Experts of a small language model: a variant of Adam for the experts.
Below are experts of layer 4 (counted from 0) of a mixture-of-experts language model. Rows are named router (the router's row for the expert), down (a neuron's output weights, with its number) and show model dimensions 192-255. Each number is 500 + 50 x the weight over its row's rms, rounded and kept within 0 to 999. Numbers have three digits each.
Before each expert's rows: a language model's description of what the expert responds to; "comes before" lists some tokens at least twice as common just after its tokens as in all text. This comes from a sample of Wikipedia text that the model never trained on. Tokens count by the router's weight.

# expert 10
Description: Prepositions of place or time after a noun or verb, mostly "in", also at, on, near, as in "a village in", "located in".
comes before: " the", " ", " a", " New", " which", " his"
router:489580484395453511508560555482443533511413543427435522468539567494473476554449557606617470544400511442475530519445405416502511475585477631481568485446594545477500442435496425519468540444453469
down0:478531526417541461474450496546520454475516479524505496473469460409563546582501497514593542516419576530545418547434430412552514561507564565431554449612472476439521413555453514484556415594478481
down1:375523461446531597564510498440494541479390550456398584422505478501412468549559495462498477568367441434512511595505518500496456419505441505604553462503569495508557436556538447420542540512534545
down2:454492423501513458491440495400478547660414509379495492494546394451497473518428457475512435487456472576498533564506550509541475517496496545497518499405541455521460489524481445565489574484450505
down3:506579560530531563561469451533505500505583568446604462521461644496478491509509447523484550492489536528490514509475514510443531435435511507515481539451441479465485483545435503556439514493465446
down4:411561412473525468428446521469539549517507444486370508515441459552566500559486541471565417599570503449486536466495569513564517509489494500498540416534555527482415509529583538475519416502394531
down5:459528545598510573539463552471441488450487573634465427560362484559520584582543458462487459446570555495492455620458360585594587455551477443530535498555436473441447556481530482455538420488472429
down6:489517485473535594580536534496496493393410523401440486472468579473471511534510511490480414559435552510538487617460565467457420503504506462516565453520516477540543473560451490445500575527524465
down7:441493462472425538498582472459625489489500460547545516383581564585581512479539545535484514461510443548473501451526491515444486439393526538493530644449488525570571462454527610466510522460481495
down8:501432463538502464468468593474463467547448494448504507398562441514468539631489512517419532578517463562541451437522597496466467558574516536523462481450544489579446459494538427521465643568511576
down9:426439492451551524442449605444539531546458482488419515493485455421536483554464551516474416605555376511466519423501564521501528468516505581512453497480528556535509460536532418517480492592541523
down10:512563523511551570471492560497534506535519513420543444519476543485572585592441534485491448585620450546480491474529500504559520481481443573481454420511507492482542458583556528411434450589475615
down11:452470488519548459572470484470493543488445496551464603611591522393455557521444497487466429443480501579510509507473458500546534435511522571536563535461500419438426463492564464472471513528417565
down12:375455464539467456447490510434489447519457566585429499566446452560376514443519536434475593557449489457515493523439481503537492464511506486538464420506553590484487470474481527397576447511501496
down13:466481515513429468409420586462546442586481488441457498460515361425486444570439512532414539571437475520539533450460643521459498530493535552449466490566545537470464450502499468568566528568528513
down14:527545447431483514486494555452584536472446461532420553352568365561438374494559489500450564518493447428533578409486557469466529459490531485517433543592506494479580515457424568499510580505509519
down15:553555503650427520513522441510527497426516548497674452458471563512541551450532513475447590397586510558492507516483436487518512513488444500424524566485398522487513508508430452551537507413451435
down16:554404546406544535460438505584524530471513472525422572542591522448458495587474521521466445484480492464484432316507552471445502511606489509543438582498474513503501475503509379538425486498441515
down17:435525462539477429440489489440507508483482436434536496477397376478475456493530489523507437640531402539472433475499498565505584502515444566457499501543565458635464364547529447477470464518496436
down18:503577531584485489506474491443409483491519440498527489430449425519533485524473407492503548514493466417458539502486517495526595560481422458549541518512454489457469524468519606547550497485506494
down19:501495547537572489545494438529520458508491510503570487531566619479536564456509563501448422501551446593421498456546495506523401559462515572572487553416406554567498548512555523490360522511461411
down20:468489431510473499458436490444482478480539542469468470478447431498404484542522545501409403585469494559449418505565513427470413495540386543508537439570623453524456421517490369582531474498522477
down21:490480500485493524508505521445521501517473552526460571491474471486574430445497484548492538486422519529525481387543560492520507486478509571585535567541469475512606511544456432488557521534429517
down22:530464570508538538609519493611475423470518551572497574527527656474488496509515541572413524413430585490502527639439415482450472419478519445467595533492467548522507580468485534549432467473517427
down23:437530497391586517482511456544489458405463476505591434474349515473500607551473456545556510476471634459486383544499381434446478550458471502569480490501525398372540457491495442433535428525449480
down24:607454530545412507586556453492548592501496633555552495479523553481418376417458453539496502428487524453468514463452539543546533385436442452368557566482557421494486497466408613494522514446485445
down25:506503476427468525430462591458543507570449372498462550491541361416489470554516489483519550542390494542600550488477569542472459484606526468433524453449530477518472535409468517573478484526537644
down26:528436506493534501520419533554540356477538519474490517477528564457447504477546540545403463477474558487504478437481467498480458489484437473535462563479501505501503558531493448419456625583494495
down27:628552467532553465425533428491542487494555431533629433463530536491497595436486486515435592454547588567429427474493440452455565566490466539387488585499474413408463451481507493480535483458471493
down28:578424454485568548569514563510553428447500574503531520482579590507455573523546539570450524468478658492477401556586474480558454488519547455524509407497527451505486572511407482391468486494522547
down29:511565507454505526495552435574575545482506481497477499539591549513499453469480466506520521543500546537522539518442613382463452447435516532438460522425437483481605518516525492568535549464425435
down30:526504610597470597469546449550457552495570574553513492524508559504517562400520513400488502450586476495504488487509420544552602461529467429481504578475424513513552566491506589519516513456475511
down31:572507420371421419434446436486499475453537543530452529435587379428487473478524532542510471613408421526501573409563647463412499484479539617427490487512558531474454421481375490517534472612494519
down32:628400523587420422461476503492375442508515442578479528491576400498556535463517428528495521469567492524565572421527569499492528521511566497529483497580467498496473525459463514479528553488536555
down33:559542522463423471523580466455491521451469539502515552294556494599446429413567445483504487443489465443520488547422513453502463509431567479475508495526538485559567507519424482546559584493486462
down34:471461600581483482539434468526501526512524562555546501448507399533500530419481347492485521418568466477466566538421481500552568472446393457539525632507387455549459557479486506558547525501469469
down35:479466540518519479491548480516476523462546477431557439451453538551445521505496402553452521517462473490496420530509545422435359494495450470569498571483533526501417447512466360479520606420498444
down36:511492506477548502558523507584467480506471518523572398530449690601509565491522509515536535476543568415480475533544400459534546530530515421542530490475494440447508520487486568426502513397449465
down37:413464493551430427485437549374501454591460502534413518526435520557423505475492477472432571498462520441499511620372488582560480474534531459519464423518525548532461571492468475480535449482453527
down38:357540476548501506476465470477462503490498420452502544523443548525552566530530540441478426597555419520489579548465485517523570636532483551591484464527433467490508439469551475494490432593456532
down39:523491491596506505554488521536493489428566498562478438499347498567507482584531487515509516524622516434455481587435475484483513509500522481487409453579470485508444464521499470524505446466459451
down40:501501487514517449396509564377485440546498464339540426513390501473582530567491591466508487569528436544500478520524447490506513545540455512504531509588496510613420381494540552484515540442483483
down41:451491432484429511523544427478492611533526595465494579496497474512448422457547511492521466440328469495529532497527480503441439372462476517457509559532554514606521450491467414543525548504519510
down42:509529516524509543411495601479515504468408444460413460438469416474473463539513439547492516586466557489579466534452518440523512591506458521460442467519538504401530471470490447526651457573550501
down43:471483506470498555592537316462473523446581465545479468579449551545566506403519449459503453408450582433546472623471506450512481455410503483507514538532453480483523550506473573449484417482466513
down44:484504503551438508508440447604504510445608458503557486533506421538423505463431567454509497488542459572524518327468560520442493489431514527567571460474453524535481424423631568476390560566547495
down45:528470513496510513500533484651562505465482458553483499539576537480415465461577516568514474543456536505512527499511584418456400482438387510460498511452490458483511501479526532489455518490517403
down46:583435527470509511518471480513469501522574489469509534499492457499484472530444500547485594452507480439424518489463490466544491515459468567534443538497518450461464437477351461590489493472417492
down47:495525550498415442528513354606493502443581451492647570576547465539587519455457465493614555505545486455553588424491518472498515560508509504433547523473431412464484445490485601557514461549460508
down48:476553536538513473416548578395526492542457514484452470489460489526514491445505441402396509451503496489489321551476386481600405455588493424526544508535521494577455466538499439396589518392542511
down49:499540551538545524570526489542482570414587537468547396529478622540507502447521416453527444475604533450555518530451454533617488517526450448505536551401445526518511565530446562442448543508547502
down50:499499537485445474440522481481512477544597499472568516415568407512569450514546510527557496568459473520502578379598632426481545525466510626442437570575423473445478468585415438546532503517468514
down51:520508489491559461553553525528468561474551473396522493504468504463430418487459470538521530579482572405457540446581598398419480571496499549393462547446533450535480499464473396585473525544472483
down52:538433482547616495604514487446552563420545568522444420459474544451472533400522425475483453464581496586469460515459398587516491477510517441454471596509501521438522517487536509499412477391571492
down53:545532492588493533511507506447504471561448475480567533422608455518556493556500510510555555522602496528508541446550612532636546573455501564494376495504432482449478480502516529524521535469502644
down54:590559494445518488432554485516468453467527427527610508438581536552600596520491489502522577487533558504551493356510471459531506540529534504496516516453456455447455474509442516547465508549503618
down55:588454537608546369554495475511477436513496429449640560484532537526543550552485493510496587520496557398534553521424527483543548581568515454541532517419428466512494593401453608492477564465445496
down56:555486515467410466459458520475543483538527479551572491515535480539571506488483472479475458484542458585501491463460435518509546461509548426412503568455490503570502567473451491520465419488553424
down57:402430490526527491563511535455485461564451517448512501518496535547479550550536500487569506406459550402456490639501416506603435510469441472614409423525541553508486546557507463419564422468425525
down58:476534506513530513396560541506463523504627515627500467532470593583539464474393514454540542443489481468462551479595474460557548509512471523481566521476593542467464481447480496506521427414499574
down59:470546563563523557523551437507550491419523450411500435531476520551549472494462522461433526601665481491520446561431512484555532517429481535531516438529495447498562481493546541438462488446467473
down60:508599490463553495491524489547499528465520456441518475541360491557443461521453521478520562526497517487503445497509482522440475477493518521458473436469487473542477467537493560550479515446497403
down61:564510507427620547491492556601504570563465505478494490435543625476574554577481531494575425505474513507521538414505467452501457509490539494498529529396450494528538454545523588584528496473425386
down62:498507493614505460531471524493508507476587452482515506477381470617530485526498484510409460474594453507513476449447519577472541473493515482463534480471445552571458483460586548564445553477470462
down63:465419489521473503420431552497481404567415450454508566406521419430531444513457524580381489562480480475530563417528699477430504572501522567492445478550525560487469439494466416541552545541492482
down64:483504491433564570516425383475459496455613493521321489471400402525527519537531450464454445491406454494558477591512480428490593514468520457532538465493580538500493533458559453515501424605497501
down65:587498558497537442493522515557480481578535476537541580540543546472552506612462513528546556524498543467560535476413518429579570547581566462431598489554418478498542472534495595479510534484489486
down66:436618479526480466405452548541386465451534519422561499524378428512475501634491508459482457586433499450518499532537465454481512638564500553488509419520497505524490432447510398527521500610486471
down67:494560520501522555552460603535491536487592416544481521455461590538573483589474554464562460548530512497537434560500418536575560595580543491575508521458483480452531529497566561477524479531582622
down68:504480472507576534584618502528540521485446461485526564532503551534504491413467434545495519410548489392475584487476506447521597520444501501466538602444479503480505484535516630549540546511450428
down69:398476489518515480553500521539543540494518524480398492536374502456352422550573495506514459540378479502491486588513509499415424424496460510501466499611549529563510448501565384531526566479503457
down70:532561514500507506422525578470416450514508552511515466485547526519497529598513592502515458561541472520458504405566528586516475520561517473476452407494519579529408489501438467487541460456567533
down71:466500505547466488443472518508517500511561483423489473458444518554553528530500478471480473636571440520534407572550495472550534550574413512460480495580523481485448429622519442440508461522543470
down72:383489495510521497597469535486453485525501487394483483493384490534390464490491516491566457447408455486553515539430509553463416493465586532592533475545486542540563460568530555449461599440553463
down73:430487466522480556500378537491502515449481528498584526503394430421470457483431489495452509477461552467543528428469562524471516621437487473456605494508461530452466508423504557465410559608500508
down74:481512464567509475475452557410432575501518486441455445475566416500417514503433480489508464535471491486514490489548582482515417587448466559635445411564587498541527484493545354497427502578470516
down75:385577540520559495430428535517515497511495463397547471518429517497524569509498519467457454612557481496477530472495479471513620641499479531504512566449448480519523474551592531522485510568455503
down76:427550516621469531471539505455544582561405520549537414547516528451483510391504482377414510581547517517478573506493529542580557521473438459510423496439478488456547557526497452450573431444403569
down77:409422394415509414375549534498528514594414480490504512426437398438540537499524514472509542512427514468423526388510481544474575469509584561493392598502561477503516455559481422480496547478410519
down78:418481546358517513534430567455500505587474525445356553512441496430437444585530526426561428508437462492455460545517468481531435473554491460516468510591549576558528504579542405469511519537559480
down79:533591511504485434527496435493582543510578445438627529530512564491470548455568506549436450486509443562485534419520604483418455516390496501507559574464438503550451553521524490521416546498500509